From a checkpoint of a small mixture-of-experts model trained on Wikipedia.
Size: 15 layers, vocabulary 32768, 43.4M parameters.
Training: a variant of Adam for the experts, 277M tokens, 8463 steps.
Below are experts of layer 6 (counted from 0) of a mixture-of-experts language model. Rows are named router (the router's row for the expert), up (a neuron's input weights, with its number), down (a neuron's output weights, with its number) and show model dimensions 64-127. Each number is 128 + 32 x the weight over its row's rms, rounded and kept within 0 to 255. Numbers have three digits each.
Before each expert's rows: a language model's description of what the expert responds to. This comes from a sample of Wikipedia text that the model never trained on.

# expert 63
What it handles: Name starts in tracklists. First pieces of names and song titles right after table pipes or quotes in tracklists and rosters, such as Mart-, Lu-, Anton-.
router:120183099142166158121107085148144180128129115122177140122157155146147136076166059121081144066127168166092096144115156138142182143108133158179149135118152101124133093146084091094138131150078075
up0:077169159170163125174108098146100176149172123075130114158153135097169118153108123112122116124149069168113138159113115121017129113150149092134129128194149170113160138107086090075107107188085065
down0:127151128075134093116183163141106116146094140062070084071124165096194174081203188158096181147108064177113174139062120147193172133116125145157138111100094166159067118124098129128170127106120146
up1:157174185159126158114107111110046114123134101135124093136097073179132145157135160111147048089127140162122071186136105103138159116150110150177121071147196222166139118147143112146164177142141088
down1:171067149179162086195111106166088156116120140109151123147139103080194155099111148127102051123119112193139043154171124146097102102135095123165171113106156118065109136114116088126163157087126111
up2:188214144090148170136124128087159165081116129112152171118094209165135104113150142130047092157154117113165153165100095118168195160099088169152096127138122196133138121127101131051182093168122078
down2:106099124173158072117107120141113093119186188128116086156120131110149178145103156151146123129164073152175091157116179127150133117108079095107149124113168092167069117109085144136102120183143116
up3:046103152060148151152101184148202138141173066149153163110089137132124154092126175152143212160113154095124175163128158101125104126160150149123201096170131098131119103059119097102132124083111243
down3:168105161169122132145166131086117095079161112096122119082116104137087139122113083155119120092179132133157113143131072194130156165064174056114144100109157135159150154123118057108094146174118124
up4:139200101107149145114153109151104133166116127152150108124190177103133162118137138104121088103181101117078122112149137084093106137162130140087131073125158106115122149066116089082154153080109046
down4:136095196117173155177097191168063109100144150113091101144095106134117086151153151071091101130104078100133094162137085125099123088149143188180136110087070172131075113136119112100143052147139120
up5:085191117145147116119089166087190144078117132108094080134091131086119034183163131087159141144121158161110149131103118130108101105117147098138153095185125121162136111130105088061132148119070167
down5:070149107057130116099121144130194184131111192045108079150100085088121184076117136158119155167155133171158167118103120091160129102126138085152191107152090125106151105130123070176139133108081106
up6:148102148133108111152149173137141108064099112114089149106076118119076076128192144117050108059139192113093124087117112170077169145103126089107168085188121124149080128101132200132174173188094143
down6:097138107147096144108094083101074111096091159064208077163171079061147180146076130107106136056153193111138153136108198111128129162103175117133207168149139132169122120107082108142141117133138138
up7:115127092126142081122123102144140115133143165163191107186114152126184136102107142098160108076122120103183111081103158084141123178184144131132137129139183091165076125121131178087139073106132169
down7:125141198131117174141151205135141133156119080165062149105114126165070100155147166150150128127178153120128185121107064188151137046115102137114088102124052121125158111157133131068155152169141181
up8:140160164218095113162162116155194150160112126155158138110139163164110126094094088147085124171135209159050153157176159133117155124155186119155196107155125156145190156078097045126092100076149133
down8:153131186153080146129176102136127165105102158148153123143144160182099142086160133138169123054161147179123132155177139184165182109115156140085137111096102084055155147104097081124087205118082135
up9:143142101170147237166176114111149130179148155105110116138157118152144179115191134149159115129082174189110077177142137102123144133095111081111088190162172159133168114092151112139105095154082149
down9:134097192110114107099183133134141152127085138144103131129139242187176137137117075123171097121163138143127169156118076142155097055095154111147140152118145049177162158163136141124148115174148162
up10:108109145119113131132120122132191120109071097094158143140113153121128078122143197147208107120128132144141125126125122115128121185043115124136110110073139163166041165114134113132159118116117128
down10:151145058170173159156078100191137136171102166130084093123185128132129164090084170066119079165131101141173053143138110095091144136159135126165170072068130161143125105153119086169112115140089066
up11:149138154069057106144135163147091165104154092170116068066132157171112124108092111144101169140165077125102114177129121113044149156181172067132129117139115161100124148113124100087129145123092137
down11:179135158073130162171057092091122123143106129094115111106121211115084193123102159139128111100068154094171096123128130139138123156135108110106088102133094100133135115103141135148143126170189090
up12:063091165193100138109181151128180126097151130105162093065117165085125094127160115134156159164155131157101172080151121096134203161070111176151229102164150049120117138130177119057083093092150162
down12:134130108109087124150143125107104092100145109135155084147099160133083157131104114095050175146077140086068190108115124097109118125124143096159102160097112129087168145130106051160182130132148126
up13:177086160138108167121071137097129140057126111158122078104098052163121136175104129103122072081117164133131100196179130141113135070181106090135159122198154122131053116088140106167148144137147163
down13:108124079087144131129085081133168175111157104151086075128142126156143176093126112135152117106097120143088103150118127118167105164132089108156118130121160166116130091097106112136175224112110101
up14:092161141125168161116140120082142091103131142147162137167152094136108078097135150083154127069129100115072127147124126084097128140118079073124181102138163125098184111082167137117153149035128177
down14:149121118123140153080160094080143133113125121169118110131176142153125144117090072168093184156110178166084128108144091116114150150112073125104103107136107116106082126095131134144112192122094207
up15:172134148063108232186123119167035122129106078120127155121093165106124070098106114134147172155094113090138097195136161127136154129140165151130110117143134148063069122111112126157114167148140110
down15:139067137091094094153148079117077081162097103085086089140119169085216159137114181191090074113088092120143096189108109114135109153120106150115155117147127126163154178127111098110130083124172080
up16:191213119113154116130157181119164081088113099189124152125118079146099077125112062142082101126096175164174115093078150103155156127122133142168101145088094137136147127170110156156169103151087156
down16:157159132118146173102102124067163111121109161079142081168165101120199174137151107158162078102140146129147087201177093163167122156104093126116119179152119038073147115173160127144109117116167093
up17:160158110109158101082115129129110101144161107106125122124154197172154101172120129123148152183100118073090165176146130129119085078156078111142113107068162165156133168165112114119114167150151134
down17:086104085113123092158151124097172204149204152099151062124090123124119146111145089147150131123124139121128140108123157162144096136113095078131210121093064137106121136156144094142152155148145075
up18:069113157141134127083137112164107113152098153130103070127119159071126131186171113145147154110182135131130129065090159145132180043138148133118095118169136096148104153137148149100096112121155145
down18:120137167114189193142128150131164144129076122115105088078116162092183133102149191174190133148087112121101192186098120086125081088129175081095180118133114131114131118107162119150103147154101000
up19:113129175130144098159115094105131113147079127166104168101126157141126073162113114081112103089133110157078168052204054123188083132152114134153152141122134145111111145148130144144116117181099122
down19:099166066122131143147114068141116110134208208122127048147105068163134170116142156150145162117139104099121170160096142112181073136123163175104151113112145173123047055082105101142121086070160097
up20:138103169129149197170106146141164169168104132098135159059153113106145152072128140139122101092100113137090154149174125121110138149143172116159107165131113155119139167101112098136171146180083068
down20:095134118190125092104180134141163093084133180130106164171136145133140127182103189170150082115158128104093129133084124094080195089129133118101105096131138096154131126142160144172151122087160122
up21:099155188141121127133131134132105176148071091117100072092127155171096091109152098113160118079137119101051123173070125176091184130120122102133132112087130107082175121121156052144139145163204168
down21:069211160113133143154137089056120111142124152183170143111145148103114098119128171135117151107106178125098176164131190104187116114126146124147134122130095129141170155130134138098091168076154160
up22:066094085063100162075151115161144100094129106066110141103119080138151097039120130147136095083060114217156161090138062121149098142120144131141109132145123165145146121161171178105142156130187129
down22:124118143123081141117124163106137116128147105114106163120150163108047163109112109141116111127138173176111111151160112106081160100087139094151065150141109090121200114146108142089166179108173156
up23:153126189063125141192132165120164149143172168106092112090141112147187151099091134093083108106119127138130097162112146123090117065206143121162104155206113183114151105148104116133114176132094088
down23:086145091111092111116136077092134172066104111187068092108122182132095162103155191143134126108124113168108092139144158125135152149179143164152126136143133132161123170136155100179166135168131128
up24:106129078154086120128097108150178178138097099166121186092057111186107093143131157201077095098098164168161141108133082143176082141126040062126039149136183098163122120130135162127082155081151125
down24:130174150104076088127064095106136136087120159104149146108135142156082209136088136094106097168123128150133088119065193145089139120123123137137152142094150060141120127078161103133116109172190082
up25:123101122174038131132129131103135128144065193131168104089127164098099102105136142094118107087077165143136096084143135129158132120122071118110115101118088137136149080096119137139118088095114131
down25:112111115115063141151161144149145051170143147093107175096129177152106066199104159064142118151133178174134130041183066113074135089163113105142080083066185109081122196102095114089111171099132176
up26:117145074057153157095095148115165075122150124080094128147144099103111169106100164114078129123073105096149116067159163090106157148150193178154103108145140090165129136123145116198104124164180109
down26:148077157095152080132100075163133117128176165125134124168080166110124138126133112150196160062175116165121143152138055183130189122127112149140196141125111161150117089114137178088153178178115166
up27:133141107165149169144138092128120142125126212098128107094195159100105173128102141109091091146138137162137105121140106122196136176111059092111182096079161083140133109140090179076113113097120108
down27:151159139128114109135125182125114128146127123146071168180117129137121057148117135162065114145134126114129139159164083097131136095161160138156107136131142100185136179143155185113131106100190136
up28:111152110124202146120126113134135105137111083135147102108135158167195086169113150149100197150151141160132147178163083147062108148145164143145150194112112100132069129093146103106100126102080128
down28:121124146143124077121101178090157140080127118110123128138109171138166123092158096155124158094085139109111119137090080147112140182111147092101118066129081109156087152121125097159131078159162172
up29:201137138140124149064160159152131169134128133097124168138127052094128151124187075132106095102060159122125139080110134135114131143151072167132166063112095112103092091105105093127124091116138168
down29:120148139087153141129108123110118090183137135104232105142160191125142157180147141125144105205147101123121164126156101181159107143125163134146144128088191148111165166159077138112126112124096156
up30:110189100120103074123109074133149176157140144090169075131116118130173139144130116088196091094210087145082100176125100145091111140178082115134130123122165105155117114173120127077091122115185084
down30:122069106165160150132163191191157148140132175134088177114105107166112157184111133122060123131130141146117163091182080143158104076142105116187132072100110132126117142056108158057172109125169118
up31:129166173134117120111148185137064066147147090179154123116113120193080136117147159145089142159160143180169128073143141149110128136114125126131131151133125149147097158128132123084111162145135149
down31:170083117117147107171104142098138090154101175138183127148145126117101161121108107186173137114099196161158150200083154180125137160144115166120129136076147167129117074109131068115114187138090103

# expert 47
What it handles: Mid-word name syllables. Middle syllables of longer proper names and words, often starting with v or q: "Bel-lev-ue", "N-iger-ia", "He-av-ens", "Pav-ilion".
router:141196070102121136123139091125129127112151124121132161188173164078151134094161098112143183110081134144111088109122140146140171150092126122126098182197174111129125124077105154102158160118158165
up0:116116141094120158134097117033083090158187119146112091107145101147121143113083222091128128146105027157114096124192124147088125191129088086172143126157144155146120128119137101065120205150110120
down0:149135107142134107116115098132144102145124165089115160092104156154070069117119062120198140143150107109058144119103123141153051143104123111141167045152133133138096087175149101142137086182067034
up1:068166138163088143121161102096105145162153129124224154154190165153171133090106151114043106129090100144094109166134045217160113063161126110130187096175144186095155129145117142099129103108139071
down1:148172091127041076171143106145118163148150148171110128114110139108165128173148092105122119200119041098200108085113141106114152072067095117142162106105082138106151084199145077152068121160120151
up2:114129172126181191132115091177113142110086203188099111088063106108067142106098124120154079131110127104120101137159103112141097057158186133128106067129157164149129126162117142136140127195105179
down2:103076088162120113073102138120129133128119190152086173122063133144100150127138120138171123078139142133160126113098106101184125142128091136209066120141162101161119112107162158117116122118080194
up3:117145103063172172153107117192123105177147124180102131130143092051167087125152109122143131126110161104103075136084166096138076127144150137068116099157104137154131119121199122123115142161129204
down3:177152114141111143117177097135136120114165161115142156209155095138127155100051146132158099119076126128133115116155085157138164162142091150119170096092145100183098116220109092069135133076108132
up4:078153147125172150102196169112108138113140110089193134122110113102136039080107166129101139164092088148095170121133134180191123179073065133125150125120137177102079093072096110110164071082115119
down4:131097100094135118125195123148073102112123116158129110127159106082143141147147122093165149182170086157103100123150150160087085137111115128136143082139128118163156160165111091094106124087102099
up5:182166097184077158120096134125163111141141077194155123178113135175125160141124106154166136133068135120101119122092111167071170112153113125111161143192161101116122118099109121084114108113018097
down5:162164102133157140154147176160100098130092111188129121123160069150095156133162161121081156204135154105128098137097111092072113095109064127105188101085160142157122115184142112090113086134126165
up6:157102094152126118081141082113117096086156149097127154162091155109148100146135092174144172085117095132104134143172126136039159118082084149133145151194151139120142128094084120138126139107168098
down6:140163094142168184118120104085080115156067092161148100125093133089125143104089115119139151083067136160131129153131186084101090162089121159158111180152067210122103074157120131099130131128173097
up7:000123143098121126083156140145175129123163136119153105164110044119119226146189111126116145108171157092197168191116113087132125101147137110125078138146170081154158143153096129175135169137125092
down7:186139128103170096168154106128087115163109192132152072138172091159191092146113140133143083101139053133140077161085049115139165146115105101110173125112123085169120099182198125117108164181156150
up8:064161181123103122055106151063050171143145119161084101071146130115145147101093138101160163167139059121104184128107176112119106145111160176105159146179106134069106117135166084120185104122154191
down8:074120108142150143084100109132143095071116113100084141174126139152146099200136150167136103153174120087115134127112104139145125173170059140155138079169131138117146164041135132124148130152103172
up9:102178139173124100091137139098185196129164152111109121150165137118108164124100075112117096144103178058182112150100138083166207112066110211130169093167144081152078109168167178120117095128146156
down9:153155152077099155127138121124141114134093086134133128179137130085106109168097146101129177178166185074153125101141103052167122052066145145094104152169116097089163125117139126176094097176127167
up10:111128138091076196214109143122162111104158107158099179112105133109169128095132122124169188086159155202114129178137130097108095086150094046049143159171187087172099152068154140142112122125136183
down10:182104133161162118159187130137099153133159147174100100110157131129178142103044057153122126113108161175082105148111122117089157127118123129147100102145100090183077106153153057145116096165154109
up11:118155116137135070144076124144110108121163143146127103159114041085148122119116128120155114070103120169054064091243137155083154150070071145088122138187169094138108126158109153107143122088129133
down11:157124181117110136132170093126102115141127099107124161106090152096134115161128154129124143148162149159184211172127126160140096128124057167182073142127156146155117155184130127070177115144119132
up12:069181118105137198143141105106158077103095127197107154172132164137136059102170189081159150164085069146122092085078187146127110102098090171119165131123140092176197078142090128152175122138122100
down12:142068163131168107126108167120111127087135191140166092136085130160135118089100134161157090116062083097096143120128139152178077127119131106177189059171079115092063182170150101152122128125118145
up13:091102128143178199164113100107129156176135119132157060123087138050124101092093137137130138104103080177110182130111103153124092075160106095103105139105159123166114099099119100162148164169179058
down13:174058098158088142199085108087121136134187151100106162096073107106155107131077122137199138143135169130086162122126173179127127173137093159181181091167117117118098087096122104181198104075090129
up14:179122049144118157120185110160088155115188153134102156151110057145192171127112151145168146125118093142138071124099118139096117129091175108125116123110153157099108146128124101065128144112125057
down14:163141098134112095136164107183152059154148158118122160125112087093149153187146139103121145097102148136106123115042150133098134107122112091162112150104081104111124180149127150071144122119154194
up15:137068124158140135116064110121170106090128109120152154133089124199083094096097130074094121174061087154127117070163140146127075150152127146169113114095149127153134132096129141146135204137101128
down15:131120117124138068131098160087115042123111113165113115139131090203071133097105080094183162116194070125104116102130135198156125102132102151146064079118164139093118142155153135134188201063134145
up16:121089179169093112148191103121109092099123112204090181115179168103184152092137130155197143167124099101144141046134112170091070132154082082128143082076177119142198107070159154130162219107103123
down16:100109154106192188125114101141157175192103115167187069094109079173147163125109109127176091143144143132118125129116118188154180109138106112122111127127116099141107121158181149156130120133167075
up17:155112103066133144115171148199106165153075135127103159146176116097159197174136136154090158128120099100173123137158078094111136148113115097076108187071143114122155110163154153129080171107172129
down17:132177104097088074099155100116151122164092130135099118060107112138162169149165077106239150179121109120146099067162108147123109142099131151082089191150120161119180115162155172137092105113112080
up18:120148074147145113153211113120134143103156170107141060169146120180095166105116166084157112136164086179154087180087084116101128158144133178104158059107137114140111112137165156048167139171083150
down18:144133058090086115120141115094177071111103130172136037164152096163103106154157089087099194165132121132116067144112088083103159126073087152135153081163095152162187114205101130122092134166084069
up19:074084093137128126148093132121190105150074118063124119145100117071162060152118146123150161100101157095159121089115118148147182187091107181072148102111107101113097104175148158115120175093082147
down19:154157113109090119137198153162126118117066154125102177052141090135136102118066157105107161189075121148115145146207171148137052096145099130132094104128118115085124152140080144130122135154121151
up20:121161121114138135129137121099139116122206143189157167151172123136130148131122100118098082120072078152168089163097129110109078128189102107169132121114164104134179137171092195107121142146153078
down20:161147138102113091176099126131108139097154138160069118162152155122153075210142100133148134125159103130162088086074094123071147089080116141074154141149134143109122119149149141164091118165141093
up21:162210078118109126102092079132071090161120088100189092114126083101120109153100161130123109067144176066130126105145124113141107164102118142141145082109131119116143088106137154171102089084094118
down21:207094129076146118116086133121131104143207143075148136135153078177132086121188137115078117142102119112147191152132132164124162159085125143139082087126098075091077085103084168138153120178122201
up22:164098167147158154156115174117081124145153159204122197148118143149210088121184112125117132067088180189113138130105111218158125166135151160114141120128137141122048094150148100150124117107076085
down22:107109112121110153119158120135075143127103113184153137123105175065138177165147068121104190126087131123165097144085154105132175135157107132158158135121142132166134149129093085091070104141128183
up23:137144158185109086092163123136087143106141118090096101102170198090167138154139155148139172140144158065040159155105118107104078116108155121128093165131128158099100146126151120158130108102158199
down23:124115162094095126169133117110071177134055100118069065136123168135171130077117164153124120114148164166140138127099129176189096118156157169136121196104076169156136100144166192136175108158134138
up24:113069082075145169133118088132120144102121124136138087145115126123102083155099129115182145104077196101116113098096084183081145119132146149113195024111146096097076127088174141126126098142088119
down24:121115122158132160084198125160141116194117108123177114069129113152171105116125157113121133179119162139093099144142094095177142152108158165149178081068101197165160112166110101149095147155136082
up25:080103151121070119066113069114162112220075102079151099096137162154119152177117096099188168175077128098111053152125163130125078146108139104139134116155170110170146161109131171148111186106116068
down25:141152111086112129195176080078157201159140176147143124130126175156128111145148107133096130129141122100107170136129167177138067124143102107141080103116133092105165167129121154092145111149196198
up26:110177133099149127110214085112159065138163071078111124129148159072109154139116147112129101118135110142179120163152135071120080150139107139150128114167158148135082105169092107141118113119149084
down26:156169153056051148119124085094110084106143165106132068102121175093131132185130165105211179115104087152087107164165197154134126162078184156120145116134126160129189111137120154096154137192123112
up27:113184092152159153157132111118108157081112175122157084146145085155095092132066140156068099113157133104147138132142094132112139142147157150109135145132195211162105157117123128168087140167130065
down27:098121142077124130169127136103176131147137118097148116106155106102092134079163097140109136135146100185162091111079065080124170069104165207088150119095127139119148129130105182187139139124098159
up28:166113155121164189109151159155157126132177141166134154076102112148060152121092141131170148127113143112157100108174126134103110169073142122079075158170121137113138136102155151132117108157089169
down28:100044159071140163126186056122137097137141123100147141142139154070124138141174093170058150101147132132133117131116128072126146085106119144095090220108135091076160165099138114125138130137125142
up29:135153162097116161167130142131118139086171100156110147119082110085149086133139100146141103147234138106095117140100104130119186111118180132177134149208118109135069145134144087115147184127147197
down29:134086116135187067063104083091117137110138060161095104184126129094106131125170106174148154111138162108174114113094081117072182129115127131156141133140066146150160077098177145087148093090097068
up30:158147144126113077052086119145173079183130102150126072115112094104125135110119140136096130130114080158146173150129204157130135109168102126083153055130169098166158178129161105112127171126120185
down30:187123119091098167114150116107171148138179152123111114121162094160118133104148122138135121179079115203107097120154151141133087091145128173134126089135161121102093124177099100144164144080177144
up31:146134130178181183111159101089095144143130204120134144100128116067133134108126106071119141078089100099116156150184135219164139105114074213165172081125145169120136122144129135138096144162098163
down31:110112177122118085070101083071098103110176160129105109078122161072149108129150158062174110096125078085120090124132174127119133141158121119192143115129144121137124108137098134123151140102109138

# expert 57
What it handles: Latinate word-internal pieces. Middle pieces or prefixes of long Latinate words in academic prose, such as in-ev-itably, inc-ontin-ence, f-isc-al.
router:160154166139110134159097155142157189152110094092148138115081168097102170061120114140119166114156154129118134183078176114080140121120145171089079176156069102135192147094115077124155072130125177
up0:120131152113200113184011146121145181118122162140129119090101173156106111099140123151156135084109183120100127178101167097155104105079084131081121121185149076167081117143064130089152116152134130
down0:180093101165174125094127113096145090059147184128136183144162101153160150124103081147149099159115142104085089140155161111173107104130051093123104101163126117132070140130089108140094143112150132
up1:173125105135122106220130137143090119065094123073101087108157172180110098170122091140149083162166183174153170078130167080121085108078177155103111121119113083112085089107088087101130103124131095
down1:074083124152125143133079153121196145102146159112140123104049188088130147096125176136154132148161166079097136121177174179154099072141119147114134134119109147100061120091080110130118166191141140
up2:041189148175125065138103190137109133128119154178117164116103099142068147146073118160123086164146131063108138178100113101161107084160064159131123105191122126152131177079095149109113097133113084
down2:140116152154067131133147090104141088116108146130167111133140176142108131167157107065083146119192156107112180138096195146175117144057134124130191104149136125154138139209135094162082163116159085
up3:192135136037174114160097139139063128120184106165123111133132091134140072113121094102044128113134087084150083184118131096091115126124099112154152103176144144161118114111152160130137144135107056
down3:146125098102074106154119122149091105126101138101162138162086186128113113112132186121144108132149158162156156113113077118077093147123150137149168090112138165149125066124116102181187126097121103
up4:139121083101099128144089178083168124071156141108070036128159139116113132087125171142160124149109123128141116153107125154125085110130089108075118100110118091134147109141127179181119133152174155
down4:141169051127079144141123160160133181074123139146122117183120109106100124114135052136170115148050139131155090155095142101173133054098072176095163139131095087179116160122100161109129122109139104
up5:129122190125138128096141163133158123114106178127097154082122109128167150103122188189164129097075123113136095115133100216111119090116144162163101165149126097095184114125151102129141139149096108
down5:107140107158144144108126108134103174150128192156139089116147174122186206163095149156196085132065072168101110194212155098175127131141154140199031083120164139105082125067220172094126162082100128
up6:160104175126138091060120145156129118146154083078090093033058149128091171108131107138145097112119123128105152217129127173098154175203120123139115111137116093129116110125115129104146114171172164
down6:117060090110143134115114145147131061077079102137112119121113091139095112139114100151091150143135137072096100121113122184177087108072108144135153155069173155092167121096147156190129137068140166
up7:199145084121131088104194104136080141109131142133143046084148170133135125140100141152087121141130120088168083178112140158091136171087152106117173099075093107109130153073119134100102107149122116
down7:164126117109130097143119079196137126090101139141117144168171150132111125158167119142103141164044197138097111161098069126049132129084150148153165115147115095103109110076125162138142155141097135
up8:147079088178092124068131153138163101062162122118076096122144124125105129085149108128111112198122121198092119138160121184104070134205106113111163119130158082118117145144120097139118085149114119
down8:146174069133105183153143146147090101153104170108143089120106102115114100152142101096121155137114094094144182175132140121089155142114152156162147150126138167087127138137083114118087135136165149
up9:103088128105094106181122140118155076122121110152173151129170101108085120150066071140130118169051105139172156113137138061193084144138104148165204088145114137132110100107130090150100128166061083
down9:117154163131058155174087128133120086153087149114135092123084135156156092119119133133094141122129076124128073172127080124065132091150194176182126155187132156177118093156165106132109099147098140
up10:157128124174149138147114133119099147180088128138118104115101173145141185131132137122091106107125156120073123100124073068125121112145096132147112040112102123148160127112109148094163036170127135
down10:136140143132126143120106161119141180098101163169131174117192131139192146166146102127148080138076156100136143146159103123137117116179123113116139141109163148191108141099113111151152110150208061
up11:143094089129081160131144108095126221207207147096095088125175092144109198142082180107130133113127133115115132110132116147120129145113082098088152171111175136135112110149154140110100104150137111
down11:162127069164124111103142097113147142089097106129096130104110108116104141110187067109125117142106127166070139053125131112087152104090078214112062180187061175120192144117110121099113139115082174
up12:094109152114141084144158128124163067114148136107115137134162122175104103091167122143155120103148151195138088087149130079142192143169148158115154106102114086123137122123091159142146136150061090
down12:136154136153122176120115126118148118158125075162109136180106105153080104173140184117072083119064096114048101087182178098106077104113100164112123101156167171138092120161122106112082148163163086
up13:113109077155145147180133132105171119111115188134115188153113083165090119159102125151082157074133123141124038137123110197129128101121115194106167185110181135092121132144116103110142132161160118
down13:135104095167128100132109101122129103169142131099120146124144117147134147155129172148125166123128117151107169141160174128137143120116134176130151117187218126104111187096164107103122183109101100
up14:114137188108147123180090173092115079141097147103143095088116097162159130191171157126162130071078118147145097213117149158183156164182075122121136086107109122140082142185090139106110106144119169
down14:087189138083127178093094100082137123102086167123133147142097132184135110121157154167138109123118155103193117139076176181132170106160109151121091181159158099126073107132071140112159118087188102
up15:112103115180112142126058091164136125171122108124142116082146118175074072084123143105123136102110167109128105112181149139113077097145099130151134129098069187106100156136172155123164107103105123
down15:125152118140173183103076066096127143170125199104180124097135114127128142130113087122190105088142071176103139119174123118154168085070136188155120071143130121124093115132117087082099152133144121
up16:114089203153075156105149101134059080080159132163085111121116147132159122133157178131124078064126107109143116106170119145116136192058163166112100085104135116105128149117108109130152163078170157
down16:092133131100086155130104173120157172083107103117165113160099165102093122151126140098091146125206164116106143195180099088146148142105165157133181090100126158127181134086177102076147079162103123
up17:104123178170153081123146142103163123129119120156142072060160143137102175095068184162148128173120152100119058160170127136098066141159157118132111168103127178105107164151127099105121106150164088
down17:132105137131126146121111107134178089116066151165111123180126174116120129125155093129125176176124123138054180128133155157137147091092099089138084148106133150123150117161156143131158135116103221
up18:077167124131069122114152147154167098097138140086098192128096147131130086164143175124168192128117145154159134119087134123112112127143124184125167130152141163177169150166120195140111182069058087
down18:122142082105112154138137081089181121097194137115072069060130135108121154177112120145177123138069141104079167068174153154162126115098078100131168135091117136121075164222164142167159123079186165
up19:145165087087172159095147130140147082087137126120094139105098166082122110112132122123178112153060109135102152111140109170200114155116162183125133131097131144169113159142184106142090143111162164
down19:153145078133079111150140163117171110132150111080146106135109168090119146129110141103118146123103186143150134092183138192222077121133159111120179168108127111152103156147115098109127209139165133
up20:100139065123130145160113154077136142124125150118121155121144156141147165099094112136062122055110121105128126129135091094092121121148075047131142121148130132122143113114131117174162186142160205
down20:150129110169086107115183122146137157142111169195102083134131171152141138097156101077086138094092120137117141163131085121139160104158097136068122150085126040131082155172147158127139123125149087
up21:228123127122153076166132115137116156149086134165164162142081150140148150056065101119154137051158126157093044124168130148114102137174115088088150201180126108140080101084099165160150133138139087
down21:125143108115178126101119124142128143096126173145141101164177133100143155099162135156164132184121144188102116167134137142125132054077090153124074165152163105092169085092158114098149162078139129
up22:146203159191226158130105120082162106114123147075185126122142077088109052114119163136132096074147109145080130102126123140084131086116171158122137126137148113133141148125173140127116179120155166
down22:106181125151167063099100103182081117139127143172152182159114050136111118161096177122157177167141122169150133156113167198118118118092105149124147118160157098130111129076080153111128113135092171
up23:157084095171145151142174110147192146122157119091153120136132119090159153127107112098158138131158148142098150227087109164110103133194047117120146122176081134135131128171137095149165123107165110
down23:126121159115109122163109135126141070106153170100104149076081077101095188132134119160150186147070112120155137178139088105139165081122100131062113133114131075154133143105156066137088097072139168
up24:137160112130113072102164128126141108149151099161146152131117048122109157140151095086090147142144166094128183186154097093114142147121136109138140126179111068106153132124117124134114079166105174
down24:127121159154181180154117163150129125129104079125133099207128121073113072154139136103145145141109054154157068136105107141141136116115156123151164149117062167073111164174148136131140172121156177
up25:137191097169101111073211201147124120088156101201106095135166105071135071155099127144153135100099125139122142127152140157131119105069170166118101163155123127097135139141139102114078080148096073
down25:141170088112129152145117097115092150119179153162085139133109150167125150113104127160088150122106160149136104130143102135162195143080120098172094179101076097136068102125125168136140151139138081
up26:199120126164131182149136135155098155120122148176101125118061100173181101128138117101097111119162104173113110122152129172127142146125117134140086147131110090164143101118082117172160173170115087
down26:095112133096197079127132119092118091104137118097068134151112159150187113159109106070108148150120082147088197157158129133110112150137122155108095200103127172123226114083177110136152104087143115
up27:166188160100117148060135133137168158147155098100117107155102057066123127131137143161217159136145134133086149147108122126073139091138108052179133157094178160153092109119181154083179190141103142
down27:182136164141117104156107170127178124142179137149139129145112058122142110135056122140166150013138089139120134098112109115147192158114157090131142072150162129138082144112093135153149144141165115
up28:185151129143138180064201092121191099119117161107194155196134103118122113084154123128109139077135089126141164150080132084106154139113152101087086148123089121133152115143118128138100070127184118
down28:160142129160108111153084161110105118168135152207076166151130052096082093210100050086113102186101078146134072111102118161078092139109097111148113137122068112141134104152105149127088089124133143
up29:114108161131158115097140103133161124052134078122137176120051146159102109091154119099132058076097140094192150130143140153080147133149140177153134130116084141116137151180120142176137093139118173
down29:129186098167170175061098077069159117146096142202130106144143147092113096140158072075158092135122147122125147058088184112147130099086100083120114173127101108098123134145150097128098144134114103
up30:142161167136140098120163129139135209167129141130109106120127096138151134145148115151145166090130120095111135145121117082140089125167161091099161149141174112110127140155100160026059163145119143
down30:133144080136141219127120094107127132119090222147166162103145118167119130081107150165166062192147162152113077132132166117160090128144135154114143054148097206084148101131120090120082139173069128
up31:120144075113064101152136096154143168120109089117108108167080112104166076054125136087066128131136058107155099179146166113147125141144138100158120156183133127081154140096149102155090164152181122
down31:188131108118066151162069094140172123121115137108186124139151101075138146112094139105183139144117134174124152145109092121117109161126070098139061097217129087116123148145159123150104088119157137